config = dict(
    d_model=128,
    n_experts=24,
    d_expert=64,
    moe_layers=[1, 2, 3, 4, 5, 6, 7, 8, 9, 10, 11],
    balance_bias=False,
    lr=0.00251,
)
Below are experts of layer 8 (counted from 0) of a mixture-of-experts language model. Rows are named router (the router's row for the expert), gate (a neuron's input weights, with its number), up (a neuron's input weights, with its number) and show model dimensions 0-127. Each number is 128 + 32 x the weight over its row's rms, rounded and kept within 0 to 255. Numbers have three digits each.
Before each expert's rows: a language model's description of what the expert responds to. This comes from a sample of Wikipedia text that the model never trained on.

# expert 21
Mid-word syllables, pro/pre. Middle syllables of words and prefixes pro, pre, inter, re, as in fought, resources, wrote, intellectual, Previous.
router:147123140143087148123088103122111138098085112112102152172154154087140097100111125132144148107179161103195126164149151118107144151093103066080143098154105141118121066164151146067129115148103157165101111101109101128174131169126074160178180106174138109094096163150083102096121095152175083129077145112164154179104183198190149169120094125072102074090099175146154173076131179126097147134130
gate0:113130131141083125129175100116171146157151064175090115206174143113186099129138063134135118103179169165084125145150137152211137143093126140078134175115125105105093177126105215083110100099137123155156101139129145128152093123103124094132121145211126085099128098117061051137147112162174106123122164111118093128128156127152142162205132124130084098174096158136083152089109099107125130110112
up0:178150091137115128143200126126108169147160126125159105167169171039123167106110134093144097118171120104128106124115181110061128132087109125137133099125129124159143108129121125166130116136130102084128130110107130142137144129131141092107071091125130124128163123165127072168063126156138187151115128086179123076143196126182146136136096117105111112041161181106140176081125006150108175145170
gate1:139094126178114134102154154091091180148157115084160142150127125127137045114138103166143129089140142115117139135112065117055117156145129109146202134120095130144179126174157141128123103123138105123052141143132124117098158131148063114045155103127149155141125117140105122199128071124110088215131112103126139104112074160146104119127140081126129128140139175128140124094225203135168196129084
up1:079141108084165134128128158131148126126198130068144144177122132131096139200075105116129103083080148166089159196151111113163125130104198102130077159128091110131128128141138130144121109112163149110027129128127137129162106163126095133100139136135112193130056089118092150122106095124109108147110129178122077163147228144156114159127102136020128120129126163147167123128136176133140132154174
gate2:142144128134116139089194172101090116101123113119128083177136103120159124113128129167125128182082106127142190031154058124174131126135127037156156130115125067128137115101104157137128187081106125175105122124150155194085129119086152161156163079131101139179129125096114152170052131128179146095130112149149132106114110143167123131096092113119039098105136121142140148072128125126184099176162
up2:132137129104136096037126130133129128159060133094151126127143117126170185128127135142165054120133179127099113133143127166125156102112131147119092146121144134157116154066147147188127149163158153150089107128129128148075130113126130139119135069029095113147131136149143132127143116118083103138117125127152168134118090121101094077191142122124141083090130092123133139255118131155015072159115
gate3:128127088127116095090164069188128112142123124108132090149130126105104147200192134123097080116167153031131153169111138123166127128129104129000162140142140105127115071160152134127117158071128067128126138094126115122148124120138128163127076135140125130168141115116132104090154128135124124159106125131064131096127097231110158116151192149117150192108129153142147130126172182178128139128095
up3:146126122109233138126128183128093172096159069141087118126123136092180095109079133125120119103121169132218165105185070089110127141122160165102134114220162110172168147134131130116173106167136126132116126102139092117156065129115105142126116151126118148176085120163135082094119112078147132132107149095158138133119093070116134174149102123145117163130133060051175106135203140166146124123127
gate4:178126127131085122108130166111086128128130127127116126132121134144184060067102111137102126137138144134115093171089131128123123114132144131047100036122082142109169164149154153011134119132131122112129119126156156129147138118138049088149138146111128231166167151107117148115162129090156076148161152136132123142128067147110123242107130203123139097098134108131191106121119129135132120127105
up4:123128134110206111107077156087136129125091110143154129072165130111144153211141144169133168135092145139060100145129129132096118137126151132155150152143148115177126086151093122097181181090134154128127155107120155020227137166131163116068098122187130101113128075119066125165083119105169137126103182142135123082133135127123096094072135120058121110136106125116124136102141154145205110128135
gate5:095117132134037137106194114129120146103126128116074129125146115138140161137136128127149092129147131121238140091128128144119188117124129108119119131156142128109136087135138126153079115129143151146109109152140122101089090139125109131175164221224129045000132153162136159146126128134125089125109127137127113073125124151145201124138087106108121185128128109090127154130083116136116139113141
up5:154133129070137230126144177098119015152110129140109130054102148122126132135130202153166112153159110070134135137119124131101152185164119133137132134137130069126118065138121063118130196150142119124141136149114032053128134132197116144131116120158129114132132065111125118138123159122128123129150130101174131127134096105175129110143124172195120083124119120129080163129114047123126131125103
gate6:143116140049127129131129165092128128121129127133130141137184127097195087134141131057125131095141108139171107143122133138179126111129128130121192157089177145127170120091148088127127129156063142155039123164085115131171126128128152140123128127094125093172158122196096071109123040133130000134153124119129155127122087133182129204156175126124175139163122123128129128116128128133132118059090
up6:152137132139132127150126126143140108127140094150147145133135145132174017098151120133076136109140120123129123142114128106115208127128131130042149157134099133086117126131134116128123156124071133132147117123124017214173128104086135070188081172125062137143120066150091115163134118131168089136126131103194184148172182144117135187128108117111120170184130125127126069081131127093127143078129
gate7:127129128107103187098140131137126094128120122169127119116171120130123122123122159136128109116189172162087042152138172138128157128138152171148127151103085059102139177130046130171180120061130088140125112139126121117157134177096190120122145024198127134116077043118091112110113177100186110123129120159133131126129129166127129142139106176099100122122136126126113123140124158113243119087116
up7:174133137195131208091101197075123136144128131124104125123105126125156130119140082121110160110122142144125123128137132121149028103138126147142192115123152092125087120149131127123088177018143136161128126128078110176106094162133116175077123103072128120147155108181097125106083119185083205092146090130124087143128146068119167129139127109147171128160120165144058101149127140199134152131141
gate8:126145127151123099080196081130161082102099134112138132118128127113137088171122132084144140155119167136154221084191151129131099174101098130135077127094160120115139075100136169123092121133143083120073190200123159133130094140107096115133165118124179097127101139127102123146128101190173147055129079128160092127137152147135119198170133122134095134135128125203127042126111123126050154179110
up8:109137127167207102184135124081128129107068128103110111191056163118192131119123128128127125117090013126086166137108109110130113134086087099136141091135078125129128109118122173126137126110128063144145139157131140142178135176147128118137127134176144130101122199103141231093135133150139120118108156091203120133133160138095123132126112097166155052141161168125125125104101139148106201081147
gate9:156128114139125175078090134129121111138127128127129126117119108107133085045106119105138144132098084128184135149206042149137137119098132126077135128094119145153113174176058128068177047137124189121143138146129099132153175115091093155130137143117187116085091123178113129204132139088165170159082110145166160141136099100131129233129138087139155127130119042131134121096148131123128130109128
up9:129128128138139107188130125147105193108150158140099134139133127095212109132140127129081120131137119215095128214151130073147164163122158154155164139116156125098114133157190122041100127133123116155147113132134108167117096106147185145106128083160107120059121083126100237111092122101067197099169159137123129130131172129124093135128129112085126149190139128126116075120107096104080087139116
gate10:097128162089115128156106121136128101082140129128160178130157132064173112107105132110099103115128119143131112085108079087089124127217123044062170158138187130169130066198162127207069121119128152151140149082153137162198126109093138092107114139128163132130155080112117143131129109103186129142072135124104157128133162135116119167115118116146093238088123174136172143133103162144105121133116
up10:131104146127063135130130128129127141063101128149074124156119195101161177112139131116119182117109073126100149114159131106171132118135156122127153120139136125128147119116101113122112068194094148068129186110101109153181134143144064141207153094128255100148098124100098105156160125185088169049131148115111127150134124169133120122105130096116126110156127181132119209124129092092149122066142
gate11:178151142132088143125126121117134129122129128228129130123132132129128116115096162127146155137134145074157119150167066129065071189133064038112139125143150077132131134169122120153087097130130106175104131127086136119151125106110117091175123123085158065132131027128102092137128145129083131086116129189141128163113128130121127157081133133117160197155163123118171116077120032161174161128170
up11:155115130147143125164135123144125128145143098131108150062127144172083111126149128134123093106151122121145122118161113103120066098180130136128174073132145136127087050178089129088127119120069143143202125107160134146087158110100130095000054121107130102127122140135110088132110107096131195210173135100134139161170174099064129128136144137225123121131096119150104137094128179126142121087119
gate12:120136165141078107131122164127137119130097123090127119159108128116165136086144113071119142135119084129159108131165099082161046085123125065086134146091109090163144084127152159024145132134140143159129079038099147133135122113112123090156120199123117126135121159088078186144213124149149179144200127109154180076134119134158135123100062144119171131098145188113096177117134161128133131140128
up12:098166127165129111148125128148133028128125131118127120069138244141132128127130155089128116132128170125123076105143130138096132154113111139128110097059114163120126192130129120126125126022116162129135119054150194154133155052119087110109090127122133112110134208111139125126136126108134109144043132171125114141126138091116159137161116126183172161124143135120165134125078027129128127149130
gate13:181052129113159190166144151115133094120139049133070115149160127130122123121103131164121127130143124124142178098130154127145180070137126039146132105117163153142106120163125116141174129057146103144084127131083151050142061099097119172100128148159138111178084151087115187134131128162108101128182102175140079085106161130142190177113105212132109114146123109134135133133062119127127146088127
up13:142130128108135051149119128090127082116088137121109124107181150128132132123168152137137070160133028074140149116132159133174151131126114134175119126100126164068164094125098128110116126125158128128133188121038090149125075088121143170178132103111128087119115125134104153121132176215146128096131134055107112146132106118162089125139234142103156141116153152130127145137079099229124166127128
gate14:158109131161086133127144048087124163172130162154138129180045109109140138211104129065126024096133126099138142175123155135128223116046133130119078131145095132139100101147128210140150129126093130127096169109129133126126124102114117135135198101104165159065124127126099062133118120135129126129149095119131177122144172170078127130126130133124126168117128079174116086141125150145132137080154
up14:035129123140164112113127120133089137108126143083147165138101181109126126108173143091166139158098125115090122075094131105142125139171104069128075164129154149129112122120197138153185092139137135170131130153145139073138131140144119124096198097155128128105107111142150179119020134130127125182130127132150123034130101223092124214112133137104211080103104139129141137088117136130144118129123
gate15:131138128101124127044173103131116156192056087126152130129128107145123112158127126127094138127143128135128119182117159137125118143125162127125085162126151129145121104133145133037116091112151141144141125121073111124117141186121127138148137131093149132001136127139197200174134146137048128142155144125177128052126140130129126118130129075127130066118201187155123128024134128117097128132151
up15:122113101157102132126129052126174131122111123121125128161131125138129038201139100072119050124120133128115121186140107120135124112212135147139086135099126093134074107136125124134121127136174117074128151089071102136145137127180111128129128127177138149150146124069088116181131170137200117155147111164163176128123183149188132142128065096125067069183087146171063128127159118156080135154115
gate16:129116128199111117091121109104131136122155142136130130164121135137161118169192143157183081129134087129136073069134152154172127088114118138121166108112145104056099139205179136119136036124136132106127093136141219137083133078130128128132132126200228125069144140155103131125128135073105177125130117125157151069117128170123053125130118150099104144105173131140171131131117116122129062171147
up16:129136126068143117148121124107128207132154127115141137130104140169101126095087098125139127152133126157153096154086103174125079162136117048148092124080131118133133129126128126132193159130145126128123100150110118174146120138113094131081116171181128219131056152130146070128132121129129195122095224125090081128126163102111127059140102130081074092196133142141119074204150162130146086073125
gate17:131085137121098140135084126112129115134150121165135161201125139131137129161114107094179139129104120128177104146178138120115139083108118182128104196132141171124128102192218120143102218088128093108124127127127155085092071177132130107190169134128127140152176126116109104125160145081197150100132112138104129097122242138127128096128138113135118095034096120165128152184128131112075103096144
up17:124087123091140088145130097126145022124225129127130129213140170166123159127093119141089181141068131162124125141129110095131133070129054138128117144160129169128130144120117129105124132172143143141129128082123178109072137098126149147152193171084107174126059132176131128165124145052122120073136128091151087114150150143085118182129128156079128098126185128169100064130132151126123104098124
gate18:226096106122152108164131116128126185121184106120131128135129139159128101110180147165127124149165130095136124132148127127126149113146155120134144022171121111131115144145130123115127057123120132085072128126122132117118140131134128148140121129171122135144146138128117129128124124135182058141177140164142129175092113141107082159081132154065143054054131105133159134132057127130112255130064
up18:065130163120130166143119127171121119112129138113124128106122112088171085159119137129179127066143149134145177173141145134031095125107086161177117128129156158110135126191142139131126126125116110147169069164159192166116127146135149130137184033107080115136248123121142118130124134128143149104165126111131122108129029118114121106196125083142099137145113100103142134062078076161124121140130
gate19:188179129225130128128139130125120126111122145081161117082126113132127147113176147129123134121215101100128146106127110107138129145130163103155127128136123100141207128193113132105095134121137132076120137110110145121177131055128136145064154083079124119128060129155133173216129172209120093129118139161172096109129096125120187087122135146177086116098156149138076096050082129171127111138127
up19:133140061159166130128179086131113131167139128148127143146123145124089162138136124128130147111128134121128076072189131129189128120066120144136125157133131062116125128105148166132109224134192135160132132127151197125115127110124108074099066121123104181139134119111125166088088095199145108145135129105155077155126093095117133132132164146094100126064115153136060128110129199135233132054159
gate20:129131102060080141114123157119147116126143128115189130113176112099178067128151168097128127135136129086142098154142143137123165124183142118126115184153164130012087117130154162148132186132145121103097092150127083129194111086197088111127122167184182112134054121108128096122090090126127174201078130141180129143128109129130109152135127203120102150131128104122147124107152078131119210113124
up20:148194127126097127146112128093127188059115092162159123130151155114158110227100159099127118139089123124085163116109132153063150120139125122073100172162171178161128133158129119140069148068103200128118128163112083124139139106128135105151113152227115101130091063152140128088147105130154088152184124082133112158129127114109126110113182126075083110154160106179088142127128131125105208137153
gate21:215116130125130138164126149101129126127145134145146155118070104129100127166109134066126121090132155141183156139132095060056168129087137134149120128112128067078128082116112075168134144086118097138104126148130100131097126112210139148186102109096126233176086176125050103166140118096121127125107148135119209188143178105102103169151110140150115126149057126165146146111092113130123113133127
up21:144087105060075118119126127124116127128159126135077132105115130140097220110134141131167151105098114058249141135006148074112088139099123113158105170131121117138129099113155119129128130162122124159139142116120051124128170144149127128128082167104142106185129176129143058112128087129160164122094125126128155171154188129130183166133128100149089197082138129112127116134145170124124135129129
gate22:134130128127108126127131130133129117133135126175166106197116130126125075111121207186133094166099126131150028126150125062063140124083153143130139143150129069088142123154116217126114143103156099124142138130139127166102128126136072143143128117130108133143118155101099179060113097081032126125166177153148048125145117119096055157150143181125100111151150126120116121129063140119175134112192
up22:127154139137182127122125085156124127128141095150182134104128126133131103135128139124125129170020151129095112132123086124083131126123128114120121144139135128242118116111131125182163142156083127120116129127067111113138088134085140117106059121131178178197117124103085091128121124171129255123143109127126155127134123101115158077133122138086153127153050151087135120142174125143211087153101
gate23:125095128144155127187128140136127210164161120137117129122119119143129089128167037092128211178135132121125146118134091123135056125143186131122108071137119132178126129145117169130119129190080136103130112127117128134137120102127099107128150069159161113132137082134122149093122118149170076199127138187132106151129171055211126182093187132066103130124133057131174118136118197130122133136090
up23:137156149081061127153138107117131124152128156122112113160122046172116091255111193119134109143186157056079096128097169151100157102129123154152123131093129129124129174153046114126118132131106098165154114129112115128097156131136137112133071126124151176106115130129193132158124102138095083122132120191173128141139120085120177101144101116126079107136107169123059177142163128150126137133125
gate24:154133127106152079161088100159130120064116101131129117106185149110127103192135124100154130112108079128143068127186163147077130150131124067212131152091135090190065121133136132149092142175128127194131133099112128155130141084135134097113133130128141133230185104152133127133121078125171120138091113119197099132127162138119087139092204127101103136131045154090127173144137122104196129127145
up24:065142127183067156092128127176118137118163121116154161175128052145127176053088116140158090117129077116131129129122217128178122123239106086104134124130094123139120070132124123128125096099106164176155144096123136147124074054162127126109134134134136106131123124151107139089167133136098127149163137129094112141131107133128130142114129033160114156126208127136147147121129145126111048196134
gate25:117130123170042171127108211127143068128116134130143138161127128133105129135065111116150198137157142124141077128149115145065128145105098141120123130094188134141150136127123122120115126093174177142120126130200097108194156127129071116171122113143118040118121102076116120118202057201093162137102099219136130142135129130153124095129125130134147128129053139119124189089168132140126145100154
up25:117124131087100091103155117131084174128128128128141062169216053143134173114145160133136092153156068130115069127121151122142148152127127117110158070129095118136126105090109123113165023063145143097176163137149110130078137092137181155081134080132127126142162181107073178164135190127119099128120127123112126159129148119171115201122113185129087169128119124128121196123113100121117068132165
gate26:136131125155126162070161133143132133138096149092193084117138128116209166102123140042127131047171167100098132183107160159157157177160128118131083072164128065133096134114111127130128190083134122145130118129127129153128124155113099128139135101129129128090172127130124089130142131158139187154048110131137137141128142112104099135113148107119000130095216091112128136128071130123112120149109
up26:146124131136122138123115130103102122112122126147128125141139105132129195128127160129090110133173126143132118129125166096115160143123055132123139148165134105096062168050200140104143114058128153218169127171184166127117123110130159067073122118110106134203188174120071175134128125084186124136130175152125178131135139132142136111130070206081157145121093138121136083138095144102109081074069
gate27:104160128107165134115138122091106128131132144129129168053163112150125100127064127131125121128138200144160142144152091127133127146133085044130146110131080111126131139156128128127121125147187079138078168123154072134171128197093136110140124111095127083128052203123139085095202165124117184098138154094133102099101125138226164177129112108131134059126073089128133118074173156165088123107115
up27:104121149126131084105135128102128040128112128123148152119159095130125144121125147127136091162113131094133102064196134171140136163128136123131135121127054096174120093153200118189139133217183114133151145150104124184134126167033118139126130093106128083120101128066112209164125129098130146128087102110099045114124162204228132127125120135120124106165117082127128131116150139126114110116137
gate28:153112129113083168182166134119149133121011116164129134140173140133074196128109167122089120132193145108127120131119132125101080178090128126150121109143046081132099124106109112079140105091112122085066152127148136118094123072150134146042089085137124074136126128130150129095118147167087154141121125126086099136128143158150129128119144214127135086102159127210077178081140138160129110160136
up28:145127118113048136126104174075130131014131132124035128118145168138113191133127143128116140125148105113135162142143202126156125118038167093149128122142135135128136136097135131162099130180103103118165123167123136129142126116133231095194116093128103116101112096149083182132169114139103126102127109181125134114131191130133111139113130120055117089110130134117155148107192179128130085153188
gate29:081120132105091100139129127093131137133132129141140171157129125129121130127123171119142179140163162134181123133124135116136117135065165152155114058149134119126121101135114123090096141138158178128140114007107114127126120087153136206121043116143118193119133129120122157127076047133163163187084115074110061120116132158131128119146103087223042123129134113195152128175128130098119115133114
up29:116131126040074103102129158127157176157156132151128141162136127130145043070126130129146187104063148096166144051161111084152111098132123076134125163132153149134114198152168125090133136152136122153078156101137180128133111141112129169112160034131151144220098132150177151136129072039125128145165117101109145083121137132116115106123106137114213129133146118128102126168112153133108120112122
gate30:118110135091125133118108156137125138078127125193129174118127154142131126057128076057104079108163122140129129122125167140116127132179083068154167123118145110132123211000129106198082125176122141103134130160142140122159134129126057123135121119150130166174168108154125124132095121154093149138132171140135169119123172128178127094098134160047088166112105127168144133106126130120090093120123
up30:217153128156140137132125244148131127123146126126133083132124133128152075095162113194133126154112157063174137134147108107137126128130137167129117091102104099128131128141129137075117134128094094129160097132130110125091219161067131128158157119062132145134067131080105128224115103150138157125139118094145097138124096087110136047115139130153155118149088117130142079133117199127166042128143
gate31:125114139130113151128123153147123118128149130080140164127128155109127133092151115169188128071102141129149135104098248124087126118191065088107127098128122107093161120152032107109131200138098120148068137149180173128036154131189127169120091133115128105158183154196122100106103133148123136133129129129129131120119125181127164044128079111110124128155136097150147080145130070128081113108130
up31:113118120130123128128127104080113182112235133126129073053121165146081115132176104183170103148130125143154175134127139162151114142117089098144122126179194134128132133143101122087128254175128157128088101155130150133098130149085140115139157121119129127143126122152135084102068142169137098119129130081131096134128157153114128120123128122144114070158034220096102128173180097123129103103107
gate32:128094102166117093048126131132078158121162125127113128100071151122126162073103123158139103103145032127121172176128125151181085166143128119131098131105122186127128137121124156147126126123029182171153102128178124127124210131129141106137136160091129119064141120163119118127128209102117115177126167109145157183124140216134125226165161108135118100128130121135120138128129127060140122122115
up32:164122132143072134048143098096094117186136131153134135143162117108134129151109187198131111131092157134102133101076078114119123125138157209052134121131058128128110158129122122166153104087067139134135094164141100128120156169150118130118128130100127143212196144123092144141129110105046110199132085229134114139124087128143167121096131162105127089124096173133125126135111130144136062161134
gate33:100126127135204136140125121128161088128128094124103137168054175104127105099126082123115121201152181121154128171116127119113188126115199083126118102139100127135128109071103162121110138094142140105171124130071098179210139212145138078057119117116121148125126142129157097131125160195127071069150131133132126142123128126227120169097101101122130141118123133119129148179067155114132149198121
up33:109065133123093191134142168156123108083244127069122128111129133106137134088145038110128105126123126125144126139114167142102042128089120131127150146111115128170128083164133128116132149134166129115201157133128121125131072165102106127131130154099128165112126088070112127190091115145178081192102138130116115034119127185133132127107143128162137159131210068137134124190118140138121148130160
gate34:124131167134066175109132099126128126137102127172082118128109193115107115101151158124120207114128179111139086195128135123165133127097130127139165101173116150190137084128159117165129127163162174146085139035110142131165109172119059095153103147113117076085093127125128129128149077129119120065133151131234107115137072119152116123127124115164108129172239132109110128174147126133128168109121
up34:147124100180126096124126125142134126127071146122130135151115041138118130129135066126131116127130145208146161135152148146123121201132148141091112111125128162078126123092148122167124128100124193130106133139126132128136159063067126137097128131042098104127181139123066119099145110127182162076227126168103201146110070149105193129128108193118112165076109116129127127139138150126102038131132
gate35:117138141131071125132178140081110093158103116117120129130112155128157121123170131150095119083136172072064121070078116106088152130126096148129181136177119139171171132146088152129117085134144074152162134082122128136116149078082127134133216119112156109146090141128126161184148201188146168138128154091092126093135117162154132123128102126089064128144132131130124080042120245115163103099121
up35:129131137138114137052148118194144087127109129119096128159110145126126126112121084126099115126169162127080141152099050124117169139133128104130127134102099129128125220072099034141125085157092142129128151131114149167112130159157208177090136175097121128191161229129157175112129091119088101084101094160094105182136052118126192119127083139121141124125153128097171151147127140111120108159152
gate36:094132179126184125021120121129127131134124130108128122068144129115080174192140115127113125134163083186072088206120085154175198138133133120076125089137156179138161075143126128110170111148123127122101164147073135144053120180110147074141099115145137132098148189119132124096115128120147083068119120103178130125110124141130107141139142134137077117100130125146130202153160197147076093118139
up36:129134144145137138138130164139138066060134079142118095127105176121161196131120146121133191141168148128127128083191159129055205126123131112138154126120119171159117099141138124142060117112120122135128131126125128139145129142087087128097089160116126049211201093137101095115086127133072103039131125105137081119128164162062144090140164086126102102192128116137150100107127068137128171085135
gate37:195127115123128124125157160193101132097120165129112130208140168209155204106126128162127147174088116132155124127164174116122150134131127105084177085180132093118134062138169157145124153080177097128128116078171138102144142128110128174219142087142117145128064114115050143141123089102171056059105152140103124081107146119138129126126081109087113130141126070113144090134134128106105103129123
up37:157145120109136099138137153100142128142099133129109132126153119109132159127164091152138082131036143118161122112128175164115125080128162046097129124107172108102122115045145144149115121114129155153179133159144126157047104127127134102131160099122104112135183152128122149079018085174146097169124154119090125107129128097168199079113156134060151134126119196163164122100128180128037106125142
gate38:143103129070130067088122117122122163164124133140126133069131160137114142120133120130109037155180211080109131140161113162119140195125117123099109094134145091134137113172123156102121130123093136158103135102112112121129166140098100139125127094127124153118139170105142146080162120072149130114153145121133111198134113129126108207128114118131111255202127129239122106119058104125111124177144
up38:175182069134189141103112127081127095129059113098134161091078126106127107098108062129123130114159176175128203123115120216064118122126113143129129140187139135125122102060184095096165136167093103167163103103129090180103132111126177192150093132111128128112135128126171152161133146126109119126177152079101135147092177141134130103147156114088130128115133133075143124187176173128049138127131
gate39:127123136106103113121101156128105105085130123142050126193131129148123120144154088127138199134119155188166121122138187126136137157129090046124092117134088199190132233128130130110120147161125117111125147091129138065125086139141100142149168134155136125134139110086117131160139149086128125111137127113098126185115214149147126169151120107027095143160127167160185127142124115136046114070132
up39:152157127124143162116128057121130125098142130150127135181147188166134120106070135136123133157104123154143082128130162128111140097110124125074140123129123097102144074138124124127180065137116076131196062079144161125100125089147184146133128077079128212132129127149106132132035133113053111125193194118123132112119150131122132171128047102194159167159122163088131104049127115125112100131129
gate40:113140124175127162123120085099176146113122120102107128127126120129116102049106049127139142101120208113142126131116119201052100101121078120139175184126144154130138123125117127079103087163107177052160120171145113150183129111127147119111171130114170126115130130123127070147134111131100044059151105137113152194135137145072129143128153130144126195105196143188116128171134174164125083157160
up40:131129128128131124182128155063126123191115141115114122126174177147129148175198128128122141131120109125101126090174185130118184161169044190129164140151146123103132126120170128142155133072105121134130150098129113125150126118124088165136128165123130124087141146183104129054076141103181215164086121130135112132104113049104125159157107188102101125122127087127059115190098145130085055109078
gate41:132132128164123132134100140102128155145118136153129125134130128077132130150124092127132052076180097101147131083124159195200049164174123159101132186137147132131112096238154071069156143134130144118140098138089191127158134127134122130128095117102110106090149130130149109143072181170168126146115028042118128181114161164117096170128122152103128123085116132164126122092128161131133086134099
up41:120131145119127133145148092101128128137100127129220128135157151071133102146128137072126146128147138141124115141181107137146119155138190194049059147137152149127141046146133074124130134077146130131101130123123137138129131199204136031118086071130124129128180125138196131113156123066142165142082128121172135105126118126160055167128102091140126127127127204085153109155094100131154125170102
gate42:189130148125123122160088166110109155130121164138118114117143146081131143134117128204130209128147100128134121127134105122152105127131148035085164173072173125094163095095127157090099080125129132133139113133130159130130131118168059118109033085129122128156189234106049122092117081170128135179124141136134123106128111120180102136124194120131151127078103094174116147139119125128156098128069
up42:127115126111111105134115111053113138149139185132128114070149188126131181125145154125122184091110107100060130067083082122137132103131144114101134114133149128108114125160116130176115128136150166128112197086077146183064129157255132100134187122154169099150115126123106080128130155174187150138130115151106160123136152117135058086121135042134129145124126152131146134123185128129105123126065
gate43:125134190125124132132127119127128146182084129125077131104161119139125134092231128128133116137135077072170129187130068113172091136115132134081127163134128107124108114132120164036148115171091131103163133122084051200138119099033087128111198127125128140147063120103105112151131045120155136128120143090126159128128135136145128221129126133166134149096129196133171133131120128100127128115123
up43:126072120149110118097137101156133098152194119071134129177128125129105152104196116217104170054126246162154133127154131149088161168145118156130153081142056120185127123157122108119157130122150188132127186130115112179120116144154072145093088093094127113110077124122133095134112102117116164137178125215095120083147106111119129140081120145122201097106127126133119125119147085131143142124114
gate44:154131128188078121126145107088161108140124129125128173122138126089115135128164101106120114167229132174104063134149153131097036127106093095152128057100129129127126157067207128141090127152124112127058093100152054204127170129177187113139159118127092149129154097116123110162106165117155137129119135136147208111093143121114125165139125066124141130073125110084135124126136147165076124083121
up44:137148180169109113123122132091089159133139131152131123119092108194164083129134148125100153128146111148170130109104126121139167111153128123114121180049008124113065117127128142120140085129124114149120191133098129145000086142128122104071152153107135169138127143078059137133142169117182154122080112138133186102129146128176096145089109134119128189101089101125127130130131156198151127128108
gate45:105111119156159126123099063143126115141134124112135127148151110143073148100094126126095182163128102125135131170129127130132140142086147121131152072113127096081114110136130111109187129124114055147128109149127103129195144141123123143152066107138086153128065191193130153047127184144182074159055135192129132082127116149088147064129172082110125141147111228132171109132130142122204139159099
up45:077134133194151129186127144128124119132122128115155119126124131102130172224123136130129143143134041105127178136140134110129151163107163114140128108127092102126085121090123130173120119130081064127127123116135172133135122153114081129127133136143127158090132107141000041137144203089118117170146130126148159080112151117128196065154128122142121058129105115157122118208175143130073150156127
gate46:146164126137125138115102117145131090110128135157062133121186145193130091149157125120155100148105104126130126111140137158175128128126145084092236117108103104116105130164175105113112105111121123106132050096136230154185096147099184169174124135137116147116029075133096128127115144079137073112107133109160133124132182138140127098180136119200123046128135130161116131071117145133123120181144
up46:126061127157103141086101076118160123123090142131144119094087119127132140135060147125093197130141085126120159051092114123118161084161082174121166133107159127127119131151169140117135095226113157211174118101074156145113213126127116129166118186117159127125171094115116157108137125148147098129196157168128170113117128123132140108110185129115104128180060123183084164137162156169148128112106
gate47:127136115136062184094136121101128090125094124111146123139131109167140147051095131163130198131129123129153100120083110146060093098135142115132130037166163180071133128065100132088128136127136139101079077156138113116217155147133077210136123174178129084147132195095170142055111109120105151096125107130111134186150119129114156146133128192134127080116131106120131124184147127115120127175135
up47:095124158123122125156131121119153126130204131124125147107132135123136124129124133115130139100083161085126021117136137077128191109063182131168114159099140165196128125131140146140120134128130089138163151193139068138116000122175165082177136128121134090137119094116127129159142111172157131127082124066146148124134128127121128120096115043096106185137118119133133133125081109127226098129128
gate48:146118114129129111109129140128121157197186151128148143110128102160118086119111195128143129132153181109145069141123112101143188125088132141165043089144081093136104115129163116114072207089171147191131160105120099088076083102148129152114097155180129137138132154144052163111164110139145163147084127106174093139167173125096089125125122121093127103087128146121139131142130167136101120255123
up48:128144167115126121097113142076136095116076128121142175122121128128125097129133136166114151152093076128108113127156152145195145114164099125102126140128121110129119092134129125123128100146216130161185127074119145136098080126128255127082092043135137179131118189132120148168120143129127163082100134180128143121119123131155151110123090019151041122162159102107122134161179103163129103121091
gate49:168139124149171117137101133131159067150124128125171140108141120119122100141116149122139116136066178126209075131091082157130106155100107116173128140147138120059163097181145129198108124128134123108135098138120145128028142115131073130137121168120103136127121126186097098122133134159162101192134128127058128137127119209121122097072069129126081122054096196122216139100147188127119133145123
up49:117090138127129149138116121105131110091136113141128116118147182140141120105062133132140169129157003163133172163130128129139151130085089134134100108160149212139138137118194077155057153154096114112129128161040151157137101119151091102069111173102116128000158158137144116144199135130127126106127162192120152139128131070125126156128113128094122079105131111126125137134149138103132092127132
gate50:095133125152162097118127134102101129113114137070172108066158117117129142130158196097125168131133129095123103120106086130144227126126130136098126084126121161100128118091116129128082137181120218134051136137122069125147105157132101171139160166145128134119179171167104152150153141120191130101054117175125130127129152126132159086130129110050125125000165127097156106120127123159110107091128
up50:197107120143055162170100130139126119152128130107003129181140193143197113071130088087098122125093052128207107104118128130128110127139122096129128157218114104127133145120127104131096141154124129137116104085113129126151090159148163204133119149090105126103139132109110157124101160170128120132129124119095131114127150110069104095139178120187150103130124132122128151170218153156156176127135
gate51:132131132117148135100121160113102080133111126128066129094134068124120115139113122128137153149140124132152207137064073127085129126117093131220126113129136152149120149164158114179102109132164102128126113153011111133137118181110170053129122114103143148106124128231150151112152166109145167112137170128154129182135202112125120189098112097131045137123132136105205163126097108094125146114133
up51:125119121065082157132146160124123121126110124127132106155131129105152137073129125114114162105073112101111056103122134135132217132147130120128112186144122129136128133104214152132042105123172168214089134060135131123127151124137130126183088181202131099120099227114118174124127132105078127084146137087106158129116123149126125135129126124116173101164098128129124224125082122171141165144168
gate52:193151123149066138106167156108134124131099125127130132119098131122104123130077138178144140183182113132059097149129127124134160130111121129160135129162129191072116099156145116093110177143092111108126055135117121127137141141127128105201093125079130092092123121062124189195084085123126109135154081122162094108127135144128048167127123218128098124140167087125134114194177228144140105135116
up52:189043123118130112156120136132128133143136139132116139126162129126078123091138129200140128133098129179098112093087103124173059164137134149129050124130159123145060124185156116164068149081120105129102141052116108144138132124120123081127131171055130132122135122227142184123129128105125141146114156142141127162140094142042122131125135125133135111126126007129116177128071148106127132168139
gate53:124129135131121131192112133128142146090128096107130134121108112174131121126164141170073116127136093130098223178170080143079112128109143072163128179117029175112130101119162175128093129137069121131170176149152079101105080167108127117092129168134150092184100135125153133124144096151199147181141134190111110119128129132126118065098080125179162105132122120152119037114114107056125121125140
up53:123113115172131131127127135071123111100121107125149129126135134127089165142138131066194066160137053136116169057125144149207124132130158125136134084107130154157131186133127126142123127200125064133147117113162088144108127133121085140126089108151128164099200078159177108145116087108122064182121203126122132084115128160016101128112084128172092154131114095149195100140134150139136161147120